{
  "activation": "tanh_gelu",
  "balance_bias": true,
  "init_std_router": 0.0172,
  "head_dim": 64,
  "attn_scale": 0.125,
  "tie_embeddings": true,
  "parallel_block": true
}
Below are experts of layer 5 (counted from 0) of a mixture-of-experts language model. Rows are named router (the router's row for the expert), up (a neuron's input weights, with its number), down (a neuron's output weights, with its number) and show model dimensions 0-127. Each number is 500 + 40 x the weight over its row's rms, rounded and kept within 0 to 999. Numbers have three digits each.
After each expert's rows: "raises" lists some tokens whose logits its average output raises strongly, later layers aside. This comes from a sample of Wikipedia text that the model never trained on.

# expert 49
router:535539511573537569469430539442558518465522472493539556491457521480545460502516456459484526433480468491496506425469415541447522480498488482509514486499513503536558464538437504491617534500531464568499517492504569465509454497528491522389495521536568502586524495551474517486550583513510557516529501492461547482491493484494478519503472492467466490450516517531490437452555537539462573394470
up0:528461594478471446516482477495502535541527501466417504528535502568494470516532513514486495536389555474500440469479491511522531526514509383543521464462487576560554391486524533508506504535534492498437513455478526526484447528595441540440491491511490557518476466484554577499487492485450511480564541536472551519496491559494550502508475444533543494483428540456487465499513450556462538457545
down0:466536450450457545529486520469474529528469460454472496555493506570566523471531483510519548508579459488487540492577465562517504492488469434527502502526500524504526503474441464485565558470606472540529500543425464454491459503477537477501464558471494480520503511529491439508526508514496476504472517487475415471435418450605448450537554393532530477580506433539433501523497483498515515558516
up1:473513589459483519469536546397549503465454488527509572542487495439505485485501529517469474492505500493484519463519561479449411508421511525425497571534503519465527457509480545515471500500509477470535554549495536502527527487525401461528520574483534494542464421520370508584525483463559598506507556515535560477489523527514550518516474545518465483533552510476536498521448515456470475441491
down1:522494521470530488445517526526496495442476549564497529464497501489499441537467476497549482475473534537512528545503571571547519460480506544490543512501525427512507514489505550478545543535523560424505599532505475504499477488506531442433533428488517566469425499524525556465511535475536397532513517424471450513599464489477516505517571545507485483562601499479462561432461573518450535472498
up2:462516543467539518560425536432547495504466445423515521447506561485450501454526434475536530462479434541510469492517540510555470506556461465483417501539577485515453603548446527474440510525577517553529534483509508497515520559550514445473532462575494551516521572548438490484509446477547461461500530490447485491457518457479415529466523452457451521508485525486480521456509519456485560511539
down2:494476506450478501437482518531475407501512500496533507529511458553478522486541439549556522512505517463490472488480452549478476496525505539461455519476501459502457560504556427477568554568591592477534439508425584529579491498506548486394513411511496506482540495497500498538525513525530459482502530492529499510431480436507438494567503456479551490510450463440520498492488492404444477565531
raises: "\n", " ", "ter", " –"

# expert 65
router:519592537528482586511486496520504480529430503505524512491470539473556475462498500478489527463436458502491532544447424548470608516485527497468493489560473568488561496532494490472513513438494456610458565516505496443547439495528565485466499472518477508596461524506514542487588510427460468496526495545552541507528486477526434452511500488501479477514520466481533441475460437560437508479409
up0:495526516483447525503505551488497487563558480590459528452478530482513551554499511473469486510526545472487455479441468465508526511487495579526495520522468485528450527404538472456523517471561605497411509519559492504534510537494550513479499521545477508565543427468573499476507466458434459514487519509466543446590519495533525414497485455438428484494524578518453542472565523534409474475494
down0:520479472514520499545573535449444470477496445531534591572486564460450484508487541531530532580536490475540403530416566507458532460517550514473420555490472463507524536488517420501524491457529442432458443500487505530485475535503537461478492491474467579505529514427504559508510454533469510497436458506467508487541530517535533498479474430565459532412525503492490462491509418512478463496567
up1:502511494471536519490458507539468592503472428475526457472572476504539522466505518499539523525505419530515541486499544522553487469476519453515402495443519449509579540544500480553439512516502517536554437560505516493516527499461544426495527498565507512457556469515492526475440480513469440506534451459558507558518449449523559526478403574538438541517499529490548467454499475579477412569513
down1:459501463457506477547573445519532492477450525407491523550483521538445465507522533547525441517508499579434432532475523523468416481499457564484449414481519516500491466499534456447470504538505510536497478598552523534394499510515556503491490490491471529500402510555511544432503491431502480479526517538474515457558503505409483485466526529491523507496484486524490557595518553506512585462511
up2:509463504416539506508437471483479435445482520491538511469542518558488518469487532488484498490460567570532483481495466551490498509445520509480468538440462542555532487451536495519468595489528478602507521490417500449497485481493480573457477504515454503513355512606527542541500506442521490472552463519504490489540553542517508573530517513438460485437488500506525467448453530536465562567528
down2:489506558470539473505486517533467476495503462440498594546538501517537511464563518554433518440542518438511452509565498515480431509573560553499470495507447513524471535489609492546600506462486414554551476461414481484570520479446453506528562562512468495489465472436547492475488501453502483471527476526450525550446562580496483486507537460453439529528550503465464500494534496502495499539481
raises: ",", " and", " in", "s", " to", "."

# expert 63
router:495548526522462483487487453490538489557486500519497530590439544479538503495417498428473557464509488496496526526446475551507609508453535501506548483509497523569526467543449474433517469475592452507487487505508489421486488497512469522466496499565487604571479559471512585496551529491457539546546480507493518479507481485552508512482428509477442450473511416489551506455562419561465506467445
up0:520511521507482472443502495477427465455467483504439564457477442570522509448548544438468502458475475489512528477489427569498495471475496549430566544489502508475469587539459548506520500478530494473563455460509504534467525606515448522490453472461535479467525519487501575477443520429514507490490565488535490504556454493408422532432464511562417534511529534551470512548534551476464512443503
down0:489523519499488586506479500547482489524551538451399527477529500503511471523559531482499563535511457564549445475513456515570582481434491496539473557500477523497549450480491563430524487485511492454560544488530541465514517494541488481472546470532548545549536535494515514494546499601520493527413489547420489495478458532622507509536465550489438434463507430475493516480482529488461466463577
up1:484562462475547517527455484543519396469466490502471557473513508502480451554471462481487555539490468473465575476573465522480549504507475542443503503566483517538489457496497432492573503468517525477495516435514466440461589520508486529562486476562484552444461558396544500549447492505454493483484513503507485596440482545492575482488468542509494468551408470536438486472516438498487544478554
down1:502420549527469482528551526434527471531436484513480478534447529479471534500455493557447481519482452516532473567518494531550436517488486533518515451432505601517478463475544488523504487520492494533507516553446586496480586486439544491534409540531487488487443562507553495504471535490524491522470578437494504458448447482528464495553482508449492514528618554477577476538510468486401512524503
up2:505538515507429461497437541504480504463532471527560484459475449510525540519501578553502510503512492550469548548457529488514505437537470514503506452490494495507459508423481475517483557429509476501522491487576506411460520512551554498409526583505513522550484462533472524477498460483487441492491574415532487549621507499472560551438495461507467558536513508602493483534442474475563567506462
down2:552461491509510503526515498553526561583504543462542466487484512451491576510504561476514438480547494525525473470530474550444528644545553558516511473483465560514499466469488513532507447541542468426446514546419465534529502510513476525526516430400529540504517476492423455517473560484478524447515487537468467580425505480450490497538515526557549457483482457464513506463523527567499445508469
raises: "page", "2", "d", "3", "Track", "Th"

# expert 46
router:480527498497543511448536515449542497508458533573534513542510488477534500498496503458524557473486485504490488509563434519512527500437568483464499417524483511522530531504467517440545571510474463496546524520504522427587494509512495608390556456543502493552444519529498485513507522449462496480493500543436550468527466505610476556471408533508406463463486414496550499423486487536491515500538
up0:517508488518528512492481504536565490475511453484515500470529485452475500400461462514601472486524484468491550379469521503566496441576518600505491499547568483434530441547529506527538505465519483470504586559422496487553537478491578553487461506508500484519471490471486488512497417526459476470557516486522469455564430446483542528476494532389435449500523512502505510498498538446509536493515
down0:508536468528521469496567494528472501461486545479541526481453497572525470530453526512458521485444462409542532515514470490548518537490493566485414492562455435519552521453495455526376550520474481516495481480470526490512411528513540551498542525510533544496563512564508514436523445532490529500572481574501468487607506470472501565525569481461528589448525469535503437522517533456521545494508
up1:539457489514533515510547541582500500471532542448480496545466502483483355535504544484561475553504505518505470463507467466471496512573536464450587533516475552522518529468504460530507484466538508467520513523562469488474568529497510481498490536527485478475577525463408546475471497488475408529447420521541420427479431485508547494506469482566471484480534499505487507572399447494500531470442
down1:507467473473421487413557523501486509542471447497585560458542463550484514491505443488535514497499496475537537454485520465488524501554535412449523516590450464490433491504476526441530432578475517450557484497575537460538463485542518496564517518413501509474503506474476492456472420548578431428550512489501484540502543536544519557514477531557543527548530495457467503535457501499508513420485
up2:517444546534487597463487505443562504536490602537488549475599490464453505529493521510521435487483467554520493467493477504498483479471419423478536487487500510531480547518460595492544470553550528465502489476510485536480478484455514520464540502522490492435444458455499472559446596555490535474435473549523565481496584419514516453486428473551530517442488517550481534489539474466484485506552
down2:553514513478510478463455404523440521513516446556472492493500526447515445483486466524514546485471516427449512511507539467490450510447526476527586585422525564569528557495525498485466500529415473529499478502482504492480538494486508540528485493440477534495602515470479536498572456454494483504518445571439488626478530576532488555517464492469468435517529542497465466538453556505517463444470
raises: "Ma", "M", "K", "Bar", "Al", "Col"

# expert 66
router:486494507532489497441435487522564493515498551504534502548496554453579461517467467509533544489494469512536538499441433554456551464437518468472494483536456586535495450539493505433523516432534537507468531555489556461560456522542538479493447482533526536557467531499511540498606526467454542501519476490483513502499444507560444478336425531480474519483416500467493439495491491523501525509490
up0:529501450516462495515487462533526500492481499508560485536447518536460447475562493478555585439458416584593470455502453458456500439528518463506492534550520428421536472546596506490502441448546441510449460544512462442485519558481498515509511526570522501465461520507471513463486486557470475558510474476537469446550491506392506507470503544503455571463478486530461498455467495506551467505566
down0:571562444500519474516448491554547480472500561487534468497535529517489480556499517513523491475559495623474539479512549483465517448502467475485556519448426465470477534472538544454497492555518518548498495539447480536467462534490446485490497443541524479429532445513550411500492546570525534467413571469541481482403582510490522468511504470484517481449445442444520526553511480481506573489440
up1:500499498510493441465575528517472548468533531551522490539516503505482405558541537510505464462461433513537500511491464470499472577495558481553580475476451517450548534518525370587463485496453480495525518510546556484473555516434457534486462507490510582550433486472497567442527462527422571551485494468565592492469465539495468516472460476469457485513508484478446535472472495474473477520463
down1:500558504530531535465452473511496501390496500564472434436500480496495514510530517500502488522495510479502519570483519467490483504544531556548522501460476482490518518436430563528441481407431465421545566499560450451456613546550516550557506509500429532525482477466510462524530407543477593540498503471430547499496508491553478481549445512521508445529537510500498526458446485516459467486459
up2:466511500472555454495529535479448481477458525565516482583482478511439456492576549523539493468524564504569466537489604586415537499460484480563475495502484461513461480485442470472508462573483498565487531540512496479500492491453468527599506497539501501521485566501557469490429509493497431529508427537482603498519418509466441510507448522580510440474525518508553468488460541489515484490542
down2:552479545488426446490509518441524548459513504420497509539427490425491489444500533493511465521546508518550453557503497457514536493578502477489485499462467498576481509412455484513530506515538512518471531521503529489507485511549561518443540471588471503475503500515529460482441612482494434565524469566478529539448493570436497573492495540480464578557511437539487498498549536500466600545525
raises: ".", ",", " |", " (", " and", " "

# expert 7
router:517532541555479513497404573463535480576500494522504524545434513493527526465459453492544534431513422476452597500435457530524569538521543458458515506514524480525544528534489473481598454481537463533552481529552483485487478469532533557461516486593569531502492513502475535517544506462466539488526462533439487492527469438524383485496484491491405482454517488486522497447464438520472523510551
up0:513569537462448476497492512523547463505561536511518494497479528444561518420531511511474485524481467481530518415442510505531437510526532482436500465476474477454404468484440514574495428524475427536486581537578498541437415515533463494413461496493533450509519491433475503516417429547514511501491492575476544466467430464476527522509484516534514536432513459464494550502542537486440514524534
down0:505537457536513539509571547490455515510539492551459534524469482536561457527479444501459472458538543499568440518477519486410492415514469466530451512437537424446567399515554490515516515493520524464553457487476465464481485424473539501552491528470435509508533502540500589486589549506496534494550550411524514519509503509495544461470541560510467503586534569552553493513504473487491527458482
up1:511456499540577512511443571544518488460437507528541558572501514537496445385466533511541562508538488468421518520491464482476577524541486457422545532535508443448472533544498565531501493472558455531519432506533534506504467499520487514571459524485473445551461483489522486521543533508515544465524435526534434488498485463495510521522518456519493529496530415516519418487415581531475501567547
down1:496477553567442523476534427462506562473521489459504493467493490539524476518485514486476559570479540516525386481440503494456511465482500531539482516476484394445507457465521479521458487538489565487420515505561445424556509516467480484536501484576570557525455522484457419495490490549484440474498478497498578458483490536533503555522499495427486495524510567412545476529496453549480568453451
up2:475491524507457429465520463534526447512467472483504532530401464446493544501515507465493548480515538526506487473470515491539459540536527465538457548532506498523573574606503454491545499550483477504502436499549511559473501552507557474544437546573488487526579501501519549496412524447504531482547561517486517431475430479475475473525488472449460432457530424555502505512452424593499527538540
down2:493487511478461494506496525519442444454475453523485436404462508474478433548477483463500496563447570573522542435427447524586501604463533481529466500471528522428473587486471529495458496553457514548502490504505526460544520505506468491579509557520455452464530454470573481503492562593474426466461474467484496474433478537490481538490515414473445542517539488492508535529507477482480476490504
raises: "\n", " ", "”", " —", " Location", " that"

# expert 78
router:452542499562496468464492496548573511562533468503555534555493535487578501456461487513519561500447460395501525509430488541492529540412525485570569475506499588547540473529473473441498464464518513557523539538504525487531515507526498468496488415578495509509464514480471539498509544451471540547456476536456535419488463476559502532508391529473485435488504504501504472461524426540518532487424
up0:455449571555484484530555538524535462562560505536532575455506528524542472492473571582543533533454458441543502516501525435477556559591481497515498462479548502532397460514466505480450499454494522552506550523475459554509426489519469508511536470587542471544501461520528515485509486409539447501446526535561544442497470489492507519557526534478496451542468483453488526551535491518496466472424
down0:523489534548562524473477526546467466537569507428534504493541475495488476452480527478463482390469508483553397516505446513503414533531506515530517451483557434520456516527425558507576488547494471493510429517447449502480521431504475490576482445505476491512539491396521474516453483508564539428516504544538437477551497499477522513580463525512488494528516435485507546442479462475531463567494
up1:537503519490493552513524522469502505480429448574512554629505484515503516451510415468523497552591458569514404420504436497551502472436475518476475509465556411494529521524544507519498510599491512538419497449487520486509473470522498525538493472505516438480504528494487582473483524480579476441442439475486438511485512488537488555538474546541461532443476522492451525513466532528515525499472
down1:556439429500560532531470475503531460517523470501539557552509533507467486444435565477479582470544539500541481505487510512499492545447534478463457484471464583524482520471485412480501518436526472473554548464465469521430520562456475446523462529539487534486561409457558532482449500488475508552485532472465578443459500482508506566524594486543498585549559493459506430521451488506470503507531
up2:527527515566453540487472461465546427484519602538476489538511511535465473506474416517439510462467471577424541514465506493529540480562506473504559553539457519430484522527514463496432501470513513538470565535443443484541539512468509532529466476534448499440510486425525613477571513461500470463419480514475589417505513445487524514456483494499509472455562518442494474475469474496481478542483
down2:456498477556544521566500497524534565475511517504534479490498544562480450582510526514406458617503414483470503446530563476579502475488505493503473508459455480504516559446493499542504506497553513539526445438503530522572433471510516456500470532497464490425472517463532505451504532598498479467514553485478474510443506542467527561419484489509497538489446471551526479510502519513482488371442
raises: "/", "'", ":", ",", " /"